Weights of a small mixture-of-experts language model, trained from scratch on English Wikipedia: 128 experts in each of 7 layers, 377M tokens.
Below are experts of layer 3 (counted from 0) of a mixture-of-experts language model. Rows are named router (the router's row for the expert), gate (a neuron's input weights, with its number), up (a neuron's input weights, with its number), down (a neuron's output weights, with its number) and show model dimensions 0-127. Each number is 50 + 15 x the weight over its row's rms, rounded and kept within 0 to 99.
After each expert's rows: a language model's description of what the expert responds to. This comes from a sample of Wikipedia text that the model never trained on.

# expert 46
router:38 60 46 66 37 81 54 40 32 65 41 33 49 47 48 82 30 31 73 57 56 47 52 53 31 74 34 63 37 59 43 50 52 34 65 83 67 52 57 42 54 63 73 61 56 34 75 67 79 48 56 47 33 33 46 67 40 42 47 52 57 32 39 63 58 47 61 49 74 80 39 83 68 57 77 38 30 49 48 39 29 40 57 39 37 73 58 36 57 43 52 46 33 52 22 54 68 27 70 41 64 60 54 24 58 44 45 34 58 50 66 34 57 77 46 79 39 48 61 20 50 44 64 39 44 26 26 32
gate4:42 70 54 28 54 69 73 73 37 57 62 69 38 69 33 57 33 39 48 19 48 55 80 38 63 39 60 57 64 33 51 24 61 58 55 26 42 59 37 53 74 38 05 36 75 39 40 64 44 65 55 57 50 81 55 59 58 62 59 20 59 62 84 76 21 63 53 47 28 45 59 53 54 57 50 48 75 53 62 37 49 44 56 74 53 50 52 33 43 64 42 31 45 49 56 40 70 39 50 66 51 65 40 67 72 65 49 53 54 72 21 35 69 49 26 56 53 43 45 63 42 56 25 56 43 63 24 41
up4:26 30 46 76 55 66 64 38 41 58 32 47 40 36 41 42 58 34 47 24 54 50 61 42 46 38 49 82 57 60 17 47 46 50 64 45 58 61 54 35 69 60 43 42 29 66 54 23 19 63 57 47 28 55 59 72 46 73 49 58 22 47 53 34 53 64 61 42 49 21 30 43 41 68 67 34 59 38 34 51 68 71 28 45 71 32 53 34 54 44 35 39 39 38 70 19 46 61 87 70 56 47 33 60 27 71 39 34 45 60 43 44 47 68 55 47 63 72 64 66 48 65 70 52 14 71 51 39
down4:63 42 31 41 50 35 53 59 13 60 44 83 42 51 64 41 73 73 65 38 51 81 47 67 70 60 60 35 75 32 49 25 40 41 68 37 51 62 57 50 42 44 21 38 50 57 60 58 40 38 40 67 33 34 73 56 60 55 46 58 58 42 83 16 48 62 43 60 72 58 62 43 34 48 31 53 45 77 52 58 63 31 45 47 56 55 60 31 53 46 28 48 45 24 81 40 71 28 51 44 38 26 60 66 57 57 69 64 66 52 46 45 63 60 29 44 57 27 79 39 36 27 62 53 16 58 48 46
Description: The prime mark for minutes in latitude/longitude coordinates like 81°37′29″W, plus occasional S pieces and verbs such as adopted, derived.

# expert 42
router:27 47 51 27 60 38 43 70 50 71 38 29 46 57 82 35 52 65 75 63 42 66 50 27 51 71 34 84 62 44 69 22 66 30 54 41 47 88 61 49 71 59 47 28 50 53 50 45 43 57 55 34 72 09 44 45 41 47 64 57 53 56 40 24 40 75 53 78 58 53 43 59 49 71 81 32 61 16 46 45 54 58 32 67 56 63 49 52 69 73 60 48 40 50 56 19 61 43 61 69 63 54 42 47 42 61 53 75 55 61 49 46 67 65 52 62 26 61 67 40 47 37 30 57 60 64 67 52
gate2:41 41 56 36 60 30 29 36 56 43 44 74 41 67 44 44 76 37 18 49 39 51 51 61 76 46 37 35 27 43 53 71 54 17 43 81 42 51 46 24 66 53 72 84 36 44 46 41 71 76 46 80 57 69 61 42 42 42 53 67 62 74 19 24 28 54 27 64 47 67 43 43 55 63 45 61 46 51 67 69 34 45 64 59 34 31 53 51 34 47 44 51 47 46 66 55 56 76 41 40 74 41 37 53 33 73 53 63 56 79 58 29 64 62 52 48 59 66 54 31 52 39 32 72 39 74 49 62
up2:51 62 63 57 54 65 23 64 49 62 42 56 49 41 70 37 71 35 40 43 23 45 65 12 22 56 45 28 36 48 30 53 57 46 33 26 55 63 58 19 63 57 70 43 28 42 49 66 63 46 42 47 55 70 53 44 33 49 89 37 55 62 50 51 71 77 51 58 75 53 78 71 53 43 56 78 70 70 67 51 58 67 68 40 32 57 43 54 43 52 48 74 58 34 66 56 50 30 82 36 47 50 56 28 44 56 57 63 51 67 55 55 41 61 61 53 48 61 95 70 65 45 50 53 35 23 31 50
down2:42 64 44 33 58 66 38 47 53 44 41 40 74 18 36 47 76 45 39 52 58 43 48 63 39 22 46 58 55 67 80 51 28 69 85 72 71 65 43 44 49 41 29 55 65 65 59 76 63 40 30 59 39 40 47 33 55 54 22 70 67 47 65 30 29 50 41 40 52 45 43 64 47 56 59 52 32 61 49 75 45 30 45 36 47 29 44 68 39 99 41 36 29 58 70 37 49 52 70 39 60 46 51 66 27 32 41 70 43 52 67 68 60 51 64 51 51 72 40 32 63 56 32 54 64 55 57 62
Description: Middle and ending pieces of learned nouns and adjectives, such as ism, ion, ology, ization, ct in Antar-ct-ic, plus nouns like period, death.

# expert 5
router:55 55 42 59 27 55 46 63 42 51 42 34 45 70 45 57 42 32 71 63 44 43 48 44 63 50 40 52 63 33 50 42 72 59 70 52 81 21 52 56 48 77 40 34 15 50 61 51 36 51 42 82 61 56 54 40 46 57 71 64 73 60 44 35 44 37 47 66 34 57 69 54 53 12 72 55 43 45 69 53 24 38 53 57 45 73 48 25 62 44 63 39 52 55 39 69 66 40 66 19 54 60 71 49 80 37 44 18 43 57 54 11 54 52 67 77 40 32 55 48 53 49 36 83 55 41 16 48
gate4:47 41 64 44 31 39 37 57 49 45 24 66 56 59 35 22 35 45 55 45 42 57 40 34 32 66 81 56 78 77 24 44 42 57 36 26 45 32 60 42 39 33 40 40 34 49 50 34 32 21 63 42 51 58 49 54 26 54 53 45 30 44 44 45 47 43 12 59 86 31 74 35 32 51 54 75 57 62 47 42 52 28 64 67 77 56 42 63 25 67 53 35 79 70 53 78 42 61 55 33 48 33 52 62 35 44 76 38 66 58 51 45 48 57 55 69 47 47 57 72 27 77 65 58 36 55 29 49
up4:52 34 29 50 39 28 65 37 47 65 58 49 45 60 47 39 73 41 80 31 20 43 29 67 51 44 41 74 28 74 55 72 47 61 71 46 39 46 42 54 32 61 66 40 35 21 37 37 53 24 25 71 49 37 41 76 63 69 47 34 51 55 37 36 28 50 30 64 57 40 54 38 15 52 17 57 40 69 45 48 25 50 39 37 24 35 67 54 50 68 55 26 48 38 62 41 56 57 43 58 54 52 51 59 61 49 47 27 61 47 74 32 67 41 49 76 65 36 47 59 47 38 69 46 23 41 26 19
down4:49 51 22 27 29 87 52 25 37 25 50 46 47 48 38 59 38 36 71 31 56 69 42 52 53 69 63 38 47 45 45 39 57 77 38 44 51 63 40 71 94 59 37 33 48 56 62 49 45 52 61 37 46 30 73 54 47 38 52 59 52 56 33 56 48 48 62 31 60 76 67 62 62 29 66 42 42 27 39 71 40 36 41 62 46 48 54 57 18 32 35 62 30 52 50 38 48 75 31 75 73 44 45 48 76 49 45 49 39 73 43 53 41 49 32 33 62 96 48 37 26 68 56 26 55 45 53 69
Description: Column headers and cells in sports standings and results tables, such as PF, Pts, L, GF | GA and totals.

# expert 29
router:54 63 50 29 44 63 71 25 51 66 51 22 24 41 26 76 51 42 60 47 46 67 25 41 40 40 52 61 47 44 50 35 62 22 46 42 61 50 33 41 51 80 52 25 66 56 53 79 64 58 67 59 33 56 22 70 37 37 72 79 36 28 44 67 47 60 39 50 67 68 42 57 75 50 68 35 59 66 61 66 43 58 42 73 52 62 49 45 60 52 69 57 38 58 34 43 44 39 68 48 69 66 46 46 35 93 51 29 59 58 57 36 48 47 50 60 21 64 60 40 61 62 67 68 51 15 53 21
gate0:49 43 50 41 07 44 59 81 64 30 57 52 44 51 53 67 43 72 58 54 53 21 36 48 46 40 66 41 46 13 72 67 57 68 36 39 50 67 69 40 50 56 46 23 27 24 23 59 69 37 31 44 43 64 35 37 46 37 31 50 53 63 38 73 51 55 49 57 39 52 50 50 61 20 64 40 59 13 32 53 52 46 48 53 54 49 22 36 43 56 55 38 43 47 45 53 52 37 40 22 53 62 47 32 26 46 62 62 60 73 52 41 86 56 71 42 68 76 21 36 70 55 37 70 51 70 64 57
up0:59 68 54 23 64 53 46 73 63 81 63 47 43 60 60 62 90 36 62 38 29 43 51 52 54 66 23 54 55 73 47 76 53 55 50 70 64 45 32 59 46 56 47 51 56 76 52 51 46 83 42 43 41 55 27 61 44 59 55 26 19 33 54 64 68 42 56 44 68 18 64 41 56 40 42 41 25 40 58 38 41 53 80 47 62 25 44 56 67 33 67 52 56 60 51 57 72 41 57 55 52 48 85 73 51 57 32 67 41 48 49 39 36 60 23 39 81 39 68 45 23 29 48 39 77 50 30 50
down0:60 11 32 58 59 54 45 83 50 52 54 46 67 73 64 48 58 50 41 44 51 34 37 45 72 92 34 59 50 61 50 44 62 45 41 75 35 33 64 61 64 57 52 65 40 50 49 29 34 36 47 62 54 44 54 37 46 55 06 32 60 83 57 48 60 26 47 62 45 60 40 18 33 61 30 40 29 61 62 35 70 25 64 57 35 35 41 47 51 56 62 40 51 38 44 46 56 43 63 65 34 21 24 53 43 77 76 60 38 41 29 58 48 54 56 58 57 51 38 31 94 36 29 41 48 50 51 55
Description: Word pieces built around the letter c in names and technical words, such as Cath-c-art, T-ec-oma, Pl-ioc-ene.

# expert 40
router:42 64 42 42 36 35 38 56 55 53 45 44 47 73 52 62 39 43 34 37 61 37 11 33 83 44 50 56 47 39 27 38 44 38 60 46 59 40 68 77 19 79 54 27 31 38 67 43 39 53 66 33 69 54 83 59 48 41 64 50 22 44 23 18 37 16 81 68 66 63 58 51 34 62 51 31 52 37 52 36 42 31 74 67 54 53 37 44 62 49 51 61 77 41 36 64 53 49 57 32 49 33 85 49 48 27 66 50 39 53 62 35 43 50 47 54 52 45 74 35 51 58 52 60 45 35 24 37
gate3:39 26 48 60 57 72 41 38 59 35 62 55 49 70 66 61 48 47 47 64 44 25 73 60 72 56 69 66 54 59 39 07 36 32 40 40 56 46 36 28 43 53 49 57 78 68 54 25 32 47 75 29 62 52 42 46 56 55 51 61 06 55 65 32 64 28 39 50 65 51 32 57 51 29 47 09 42 49 79 70 49 50 36 49 49 41 56 51 47 59 57 60 54 45 47 30 53 61 26 43 29 29 65 69 45 36 78 36 48 50 82 47 37 40 66 46 37 21 32 55 70 43 60 58 76 31 55 45
up3:52 46 57 58 41 45 34 56 20 43 73 35 57 38 29 55 55 35 65 67 59 66 48 36 37 75 37 63 60 56 55 60 54 51 38 50 39 73 21 75 71 36 57 63 48 26 56 57 59 21 36 61 35 45 49 41 33 26 44 61 70 74 50 53 33 43 33 52 69 47 44 55 54 28 61 41 65 52 30 88 22 45 53 61 39 30 50 53 81 27 85 41 33 44 37 53 53 85 28 47 49 43 72 57 52 52 45 55 60 52 41 27 77 89 33 65 69 47 37 58 41 57 32 47 46 41 33 56
down3:55 42 48 45 75 59 78 57 73 31 55 45 60 41 21 55 69 38 53 37 69 57 54 33 44 38 53 30 55 24 42 43 65 30 42 51 50 65 66 24 66 86 42 17 54 31 48 48 43 41 45 44 57 45 45 54 61 53 71 28 43 68 52 67 37 57 78 64 48 50 32 70 49 28 45 45 59 16 54 57 47 54 63 53 58 16 20 54 66 53 51 34 60 56 50 58 43 35 32 46 57 48 82 45 61 35 58 52 87 36 48 56 22 66 27 27 58 45 47 47 33 59 38 54 62 67 38 87
Description: Word-final suffixes such as s, ers, es, ist, ians, ics, as in Buddhist, violinist, pianos, Breakers, Bryans.

# expert 3
router:63 50 33 59 41 45 18 57 47 71 47 73 30 35 39 63 39 63 32 35 64 31 62 75 40 47 60 29 41 75 40 51 40 53 53 55 52 36 51 61 59 30 30 42 66 31 68 38 65 53 51 62 69 45 80 70 77 26 52 24 65 48 57 58 29 67 46 43 27 62 60 50 54 42 69 34 57 55 55 58 40 27 80 56 47 61 73 58 55 66 53 52 67 53 48 75 46 51 30 22 42 55 71 56 64 67 64 74 63 20 56 20 62 69 42 36 43 17 68 38 59 42 28 43 55 69 68 56
gate3:59 64 45 63 40 34 60 33 43 37 51 38 49 53 87 51 64 39 61 53 77 54 77 69 53 63 54 40 44 70 34 74 52 40 46 43 59 56 31 49 55 48 42 58 45 56 47 23 76 43 69 49 45 57 43 48 33 22 54 48 44 82 48 67 82 41 49 22 50 22 77 49 28 76 44 33 68 37 67 46 43 89 53 54 46 63 54 51 42 55 46 68 50 29 56 66 38 57 73 52 38 61 55 46 53 62 28 62 30 61 36 47 18 86 39 63 47 65 48 70 43 26 59 12 59 43 45 57
up3:61 20 44 24 47 37 32 46 26 37 28 51 32 38 61 49 45 56 60 61 63 46 61 32 63 53 58 30 65 64 71 35 41 62 36 40 26 41 54 56 74 69 55 57 34 52 11 49 75 44 71 77 41 73 36 56 58 46 55 33 48 26 29 60 68 39 53 48 62 34 39 41 59 48 26 25 63 46 74 40 60 78 40 72 50 66 78 85 66 26 45 59 62 45 54 40 64 45 62 64 46 60 74 28 45 84 38 42 63 37 42 62 29 58 49 37 43 55 59 70 56 46 35 35 49 38 39 58
down3:68 75 92 71 48 49 58 42 52 62 57 37 62 26 77 15 39 62 64 66 72 36 72 58 69 60 46 53 51 50 43 40 49 61 59 34 51 63 54 63 58 38 42 48 52 21 54 48 66 50 67 55 48 76 44 54 64 27 78 27 14 42 74 62 42 42 56 46 45 46 46 51 42 41 61 32 44 53 43 49 55 66 63 57 30 15 59 77 77 67 59 51 64 29 28 62 04 52 54 55 59 45 47 45 46 79 58 33 52 30 71 55 37 42 33 41 55 47 54 62 64 61 32 55 50 50 70 38
Description: The = that opens a new Wikipedia article and blank lines after titles, plus place and affiliation prepositions like at, in, near, of.

# expert 23
router:46 71 61 70 47 76 58 56 50 50 29 30 55 46 49 73 66 35 48 50 57 58 37 45 39 56 43 48 48 47 55 48 31 33 48 85 61 81 60 58 64 51 44 58 41 38 51 73 62 73 41 93 54 41 47 57 26 35 75 33 51 56 39 42 52 42 52 70 51 55 45 61 84 63 56 21 37 58 62 42 33 49 40 31 48 72 68 34 46 74 62 47 65 57 29 51 64 36 42 30 70 60 30 23 51 32 48 31 86 46 80 53 59 61 63 60 54 36 60 42 63 35 54 64 69 23 19 30
gate4:33 54 53 49 53 56 50 93 73 67 45 70 35 41 54 00 44 65 29 44 48 61 32 60 46 45 72 57 61 32 45 67 40 40 44 49 57 77 56 23 74 51 43 47 40 26 49 43 52 64 36 30 69 52 56 42 53 54 55 22 54 70 36 51 33 27 41 61 25 23 59 11 41 43 38 67 47 69 49 23 69 42 39 49 55 37 56 48 55 49 37 52 48 43 44 24 67 45 65 66 60 35 64 59 50 62 52 47 76 58 49 23 69 39 46 73 55 30 47 52 43 37 47 58 37 59 42 55
up4:32 54 64 71 38 61 62 43 35 40 60 28 83 51 57 56 47 60 28 46 70 50 58 38 73 49 38 80 50 49 70 14 35 59 32 45 43 46 53 33 55 57 49 40 62 35 14 40 47 48 43 83 49 70 57 71 40 43 60 66 27 73 68 42 65 57 60 49 63 18 16 48 41 44 49 52 49 62 56 66 44 43 47 62 48 59 83 35 58 72 51 60 51 50 45 61 56 50 62 36 20 80 47 14 33 55 47 35 40 69 43 60 36 34 44 49 47 81 53 34 64 65 50 36 56 19 38 49
down4:57 30 41 48 39 29 43 30 58 53 55 49 67 48 51 51 51 61 59 52 62 67 52 58 61 35 27 30 59 28 41 56 63 45 36 24 45 41 26 24 53 69 34 55 52 39 55 71 08 22 38 53 50 40 34 62 33 49 39 43 32 89 57 49 60 38 45 42 58 34 29 51 47 21 61 42 36 47 48 16 27 55 24 46 50 59 58 44 34 40 66 60 58 46 44 30 51 36 88 57 29 39 48 37 28 72 59 32 31 77 47 58 21 34 80 64 36 54 32 28 56 57 40 38 63 35 50 48
Description: Country and position codes, party names and numbers in table cells, plus periods, brackets and paragraph breaks, such as USA, MF, Labour.

# expert 43
router:37 29 69 50 85 46 62 60 41 12 30 50 50 65 58 64 50 69 74 40 40 46 43 16 31 69 54 48 45 57 82 56 48 37 42 51 54 67 35 70 44 66 54 16 44 41 35 28 56 56 40 45 47 87 30 40 41 60 64 40 25 37 57 57 39 40 37 51 59 44 26 52 55 48 46 30 59 25 41 38 60 56 46 64 50 73 40 43 71 50 66 27 54 63 56 23 46 24 55 49 72 58 48 64 19 66 57 67 50 27 56 59 40 44 29 47 49 81 27 52 73 56 30 56 52 41 59 63
gate3:25 22 57 74 66 45 46 43 66 32 61 54 43 71 47 75 15 55 24 54 43 63 49 48 37 48 57 38 38 59 66 54 76 52 33 77 37 46 45 56 54 56 40 40 53 63 60 71 57 17 19 44 67 71 65 73 50 38 56 67 45 64 47 41 61 25 54 37 59 83 64 52 47 29 43 43 59 67 40 37 56 50 53 53 50 25 69 59 49 42 51 61 78 52 65 80 29 47 62 42 07 47 37 45 42 43 52 58 47 70 49 57 27 69 41 39 59 35 30 61 38 34 48 73 33 28 34 56
up3:45 20 51 64 61 43 58 49 48 49 60 44 48 61 33 63 39 63 40 61 82 53 57 88 47 73 46 71 27 55 18 40 54 26 30 57 33 47 53 60 60 52 38 54 35 31 41 46 45 48 20 70 83 42 62 70 51 41 42 22 34 53 34 48 31 72 38 24 37 71 40 44 79 32 64 40 46 33 34 16 56 32 37 51 67 40 31 24 73 48 43 52 52 51 42 54 24 72 63 37 37 62 53 78 63 52 34 51 52 46 40 26 39 50 62 53 51 33 46 54 43 31 40 57 49 25 30 59
down3:68 60 37 36 45 42 59 45 59 34 38 31 56 29 24 68 45 57 72 49 27 73 61 46 72 40 49 60 34 65 59 53 61 67 27 46 59 48 22 65 46 45 50 12 42 45 59 46 74 52 28 61 49 70 23 57 79 45 39 67 28 39 48 46 29 55 51 33 34 69 46 74 34 48 79 34 56 24 62 51 45 51 45 45 62 43 47 34 43 38 51 39 83 48 66 54 36 57 88 56 37 65 21 39 51 60 49 60 61 53 58 16 24 61 67 42 22 59 46 41 60 58 60 60 49 46 20 47
Description: Adjective-forming pieces inside words, such as it in paramilitary, ic in cyclic or biophilic, et in proprietary, and ial, ical, ational.

# expert 63
router:38 60 46 64 37 80 54 39 31 66 41 33 48 47 50 81 31 31 73 56 57 49 52 53 32 74 34 63 36 59 43 50 52 34 64 85 68 51 58 43 54 63 72 62 56 33 75 67 79 47 55 47 33 32 47 67 41 42 47 52 57 32 38 62 59 47 61 48 74 77 39 82 68 57 78 38 30 48 49 39 30 40 58 38 37 73 58 36 56 44 52 46 33 52 21 54 68 26 69 41 65 59 54 23 58 44 46 34 57 50 67 33 59 76 44 80 40 48 60 19 50 45 64 39 43 26 26 31
gate0:49 47 51 40 69 45 62 39 70 67 71 36 30 70 74 24 60 31 33 44 28 49 55 64 52 34 55 63 39 35 32 42 35 73 53 40 50 46 54 72 34 38 19 71 50 29 11 49 52 27 41 66 48 70 26 30 72 44 54 39 55 73 58 62 49 62 47 55 51 43 48 53 39 51 36 73 41 47 36 51 60 52 64 48 72 61 51 23 56 74 14 74 45 56 57 53 48 61 55 57 31 58 52 52 79 76 55 59 24 53 70 33 67 47 31 20 57 13 44 50 51 49 30 39 49 62 46 65
up0:53 69 38 49 34 21 49 34 25 64 52 58 60 58 45 78 21 37 41 53 27 56 69 31 38 54 55 30 43 33 50 33 70 55 65 66 49 39 45 56 48 46 44 51 38 59 46 52 32 38 58 69 50 32 41 32 60 63 61 64 38 44 79 81 70 46 35 36 78 20 29 54 57 57 45 41 55 18 63 38 63 51 59 74 54 48 40 36 37 77 48 50 44 70 37 41 72 49 68 63 46 77 46 43 56 42 75 43 30 60 39 59 27 56 37 44 58 49 63 31 47 21 37 66 49 59 00 51
down0:68 32 66 57 31 31 70 53 58 63 28 51 48 71 61 84 38 14 39 63 70 65 42 67 42 59 35 38 46 63 55 32 46 41 55 43 34 45 51 22 34 69 46 48 59 47 67 36 48 60 55 45 59 55 43 53 53 24 20 61 57 53 54 49 63 52 43 43 28 17 40 45 45 44 65 32 40 36 72 32 49 41 53 39 33 41 55 83 37 23 31 40 11 30 33 53 34 16 68 30 51 34 60 43 40 40 59 41 28 21 51 74 38 58 40 55 45 52 44 73 63 40 70 55 70 37 60 56
Description: Rare tokens about political parties and governments, especially Chinese and communist ones, such as Committee, policy, politician, Democratic Party, Republic of.

# expert 17
router:20 37 53 65 31 51 37 76 44 70 55 46 36 36 55 59 45 27 31 59 20 33 53 32 73 51 49 53 47 59 28 59 68 75 51 45 43 33 60 58 37 70 41 53 26 52 40 45 51 28 58 86 65 40 37 51 48 56 67 70 23 48 34 24 38 29 54 56 30 47 73 49 71 28 49 51 53 38 49 50 37 40 27 69 51 75 06 55 69 80 64 60 66 34 46 34 20 60 53 54 43 58 71 44 58 51 77 55 57 59 77 30 45 55 52 35 47 58 63 60 64 56 61 53 58 50 34 32
gate2:47 46 29 44 79 37 41 48 53 46 51 32 39 42 59 43 52 31 23 41 40 55 83 66 69 56 77 66 56 66 37 59 41 65 65 56 72 51 94 73 71 67 41 33 64 55 46 65 56 47 43 56 39 33 55 70 53 63 53 48 68 48 64 57 57 54 63 72 40 28 39 39 49 36 73 52 55 52 52 13 29 75 60 77 46 42 36 30 42 62 82 46 21 55 48 54 46 52 55 63 55 29 28 73 39 40 37 52 51 53 52 45 50 47 62 46 57 68 40 60 50 81 47 92 65 53 38 20
up2:41 55 53 56 71 35 74 42 53 21 46 51 48 49 64 35 51 20 62 55 26 47 51 61 33 42 29 47 15 74 60 36 47 55 39 54 61 33 40 44 46 51 42 19 21 41 65 63 51 20 51 54 62 34 55 94 38 22 45 29 72 48 39 41 48 45 38 51 63 48 46 62 44 58 57 63 57 37 44 50 45 64 62 53 23 56 57 38 40 59 50 72 26 62 63 59 65 42 72 53 85 27 78 61 62 49 56 49 38 75 23 54 44 73 41 34 73 50 40 40 34 71 42 45 63 77 51 73
down2:32 61 71 55 51 48 34 70 38 65 39 54 28 68 66 57 24 45 48 66 21 40 66 52 51 34 31 61 61 60 50 62 54 51 56 43 60 57 65 48 56 39 55 43 41 29 57 63 70 66 57 55 60 68 49 52 55 53 00 38 73 36 35 34 48 34 62 63 60 50 17 60 44 62 68 59 51 71 63 39 61 71 57 66 25 29 40 80 60 58 58 66 45 51 61 30 29 46 12 54 48 40 40 59 27 59 63 68 42 52 59 46 29 35 57 66 30 75 52 59 55 60 62 49 36 46 77 08
Description: Middle or final pieces of surnames and place names, and common surname tokens, such as McL-enn-an, Bu-ick, Brown.

# expert 1
router:39 60 47 64 38 81 53 39 32 65 40 33 49 48 49 82 31 31 73 56 56 47 53 53 31 74 33 63 37 60 44 49 52 33 65 85 69 51 58 42 53 63 71 62 57 34 74 67 78 47 56 46 34 33 46 66 41 41 47 52 57 33 39 63 59 47 60 48 73 78 39 83 68 57 77 39 30 48 49 38 29 42 57 38 36 72 58 36 56 43 52 46 34 51 18 55 68 26 69 41 64 60 55 23 60 45 46 34 57 51 66 34 58 76 44 78 39 47 61 18 51 43 64 39 44 26 27 32
gate13:53 60 47 53 41 34 56 50 52 56 37 30 45 43 76 37 35 26 77 32 53 62 63 23 85 46 70 70 31 48 39 41 75 81 32 57 62 54 64 38 19 55 41 34 33 47 27 48 57 74 43 43 55 64 52 29 69 57 56 66 49 54 48 30 34 61 71 66 48 14 63 34 47 40 34 56 67 63 33 55 41 70 22 54 53 41 56 42 65 57 57 66 65 64 56 49 42 80 46 73 50 31 48 80 55 68 41 22 74 62 74 51 61 51 39 64 54 51 46 46 76 63 64 40 63 58 32 39
up13:44 94 34 63 23 35 62 59 46 53 41 61 43 56 58 72 49 67 34 57 57 51 67 41 54 36 56 73 46 59 51 43 57 43 47 34 45 67 74 73 22 23 56 56 50 61 57 41 32 82 28 42 73 48 39 58 25 42 50 07 74 42 66 52 58 42 27 54 63 65 36 77 58 50 59 40 34 58 42 32 29 66 48 51 64 47 54 59 59 50 62 43 43 47 51 60 71 61 65 49 03 45 48 54 39 45 34 39 44 59 48 71 29 67 39 50 52 37 45 78 35 58 79 53 30 62 76 44
down13:36 94 43 49 24 52 69 47 60 43 37 45 99 57 54 38 41 40 65 47 57 78 48 58 52 38 65 61 57 62 71 45 77 45 38 48 33 54 65 29 68 53 50 51 48 49 29 69 34 75 60 48 55 48 50 53 47 57 58 18 53 62 66 41 43 43 51 78 45 42 69 82 45 65 64 47 48 61 42 77 47 60 38 75 44 52 40 39 47 38 72 71 42 55 22 45 17 38 54 38 63 64 61 64 74 49 44 58 68 63 50 60 55 44 35 42 46 52 27 75 73 47 56 51 46 64 86 44
Description: Line breaks and pipes ending table rows, sentence-final periods before quotes, coordinate symbols, and raw bytes of non-Latin scripts such as Korean.

# expert 49
router:26 75 41 40 57 65 59 48 52 73 36 65 41 47 49 67 38 37 61 54 36 45 39 54 46 64 41 73 43 49 69 38 33 51 44 82 63 40 46 22 50 71 70 55 42 53 73 42 74 43 69 36 30 46 55 78 19 32 56 22 74 43 18 60 66 60 54 59 69 65 42 65 56 38 71 63 38 58 57 34 32 39 55 26 28 59 66 48 71 64 53 42 26 67 30 41 61 31 51 35 50 75 50 27 60 43 50 30 92 35 58 42 53 55 71 61 59 27 46 41 68 42 48 43 47 30 38 42
gate3:52 44 45 18 60 39 60 58 55 66 26 46 47 39 62 63 73 60 45 36 29 44 83 68 53 48 40 35 54 49 40 78 65 53 49 33 43 39 58 32 39 51 57 51 58 83 68 42 46 59 44 15 41 35 62 46 36 24 56 47 43 68 48 22 57 90 49 89 39 60 71 71 55 28 48 31 90 29 33 25 53 40 64 72 45 46 30 52 49 76 65 33 32 55 55 58 70 42 34 63 64 59 70 54 61 52 39 71 56 43 70 36 71 46 54 56 38 44 28 45 52 54 41 52 39 54 54 44
up3:44 55 28 47 54 76 55 35 58 30 57 43 25 47 37 21 61 47 54 39 70 63 51 53 47 42 40 43 34 53 51 46 66 53 25 60 60 54 66 46 32 47 49 48 26 40 81 34 39 63 50 35 73 76 11 46 85 18 71 70 52 58 45 60 51 61 33 47 13 46 52 39 38 15 11 49 60 46 34 43 55 60 39 47 54 14 45 46 37 76 34 62 58 56 55 38 53 33 57 43 34 57 59 50 52 65 51 49 43 50 53 57 52 56 62 39 30 63 40 51 64 27 35 32 30 20 57 30
down3:37 53 64 57 39 53 76 40 46 27 35 37 50 12 62 46 67 31 57 59 49 60 45 56 33 56 42 31 57 63 74 58 43 40 45 86 42 27 46 60 35 35 54 53 43 89 52 32 53 48 50 26 47 68 65 54 64 22 56 47 22 80 53 45 35 34 60 71 58 48 71 55 55 49 32 44 61 44 49 51 35 37 57 75 52 34 64 66 56 45 57 39 83 38 56 59 34 36 51 42 55 62 54 30 21 65 53 53 51 70 47 48 57 69 50 99 49 64 43 32 45 11 49 60 59 64 40 60
Description: Quote marks, apostrophes, brackets, braces and equals signs, especially in LaTeX math ($X'$, \mathbb{), chemical formulas and quoted song titles.

# expert 8
router:71 43 41 52 53 63 46 77 64 36 33 76 37 28 58 59 36 58 35 43 64 45 75 64 36 58 39 45 69 60 29 55 48 52 50 53 41 47 46 54 78 26 36 39 77 27 62 57 31 56 38 51 58 35 65 76 72 41 36 32 69 78 65 53 37 78 20 62 59 49 69 50 35 72 40 33 67 69 55 53 69 32 58 50 33 64 57 48 57 89 63 67 67 32 52 51 46 56 57 43 54 20 46 65 46 64 45 72 49 45 35 37 65 44 35 29 27 40 30 47 83 35 49 57 45 54 71 66
gate2:47 51 67 39 37 52 74 66 24 38 58 62 44 64 46 43 70 39 60 72 36 37 48 56 53 44 66 71 44 31 42 39 58 46 28 46 33 57 48 51 19 58 49 61 53 32 61 77 45 81 45 32 43 57 47 59 29 62 79 43 57 09 53 45 74 62 57 42 39 57 66 72 64 43 59 38 53 35 42 28 59 49 72 46 56 25 50 45 57 40 66 28 71 51 52 12 65 51 45 63 74 70 41 82 46 28 62 44 59 45 63 36 55 27 19 66 57 53 55 46 37 55 54 64 16 55 81 61
up2:36 57 48 37 32 50 23 57 54 74 69 57 54 28 57 48 28 33 37 41 66 40 50 64 03 53 35 33 55 49 76 56 61 61 50 16 44 59 56 52 50 68 88 55 41 50 38 64 50 75 45 53 40 59 66 54 74 49 66 43 66 60 84 51 68 63 47 46 50 32 65 47 71 30 33 53 25 43 39 11 47 45 42 49 27 46 63 61 74 41 09 42 53 50 36 28 70 53 38 58 47 38 54 40 72 46 56 44 70 69 67 69 75 36 57 46 48 52 68 49 52 49 54 40 61 45 72 43
down2:33 65 41 39 29 47 43 66 56 82 64 46 59 53 53 65 45 59 62 53 92 66 51 52 26 44 39 40 19 54 54 50 49 37 62 74 39 86 34 25 67 88 61 59 25 68 31 63 37 56 45 33 79 47 37 81 65 50 61 26 46 52 59 42 72 58 69 58 43 50 70 38 71 41 09 51 39 42 43 40 45 55 50 35 49 53 63 30 56 43 61 25 62 42 32 60 48 70 33 47 48 66 60 62 64 43 38 32 64 65 20 46 53 56 60 65 32 50 40 48 37 53 42 39 50 28 56 43
Description: Prepositions starting location, time or relation phrases, such as in, in the, on, at, into, between, through, often after located or held.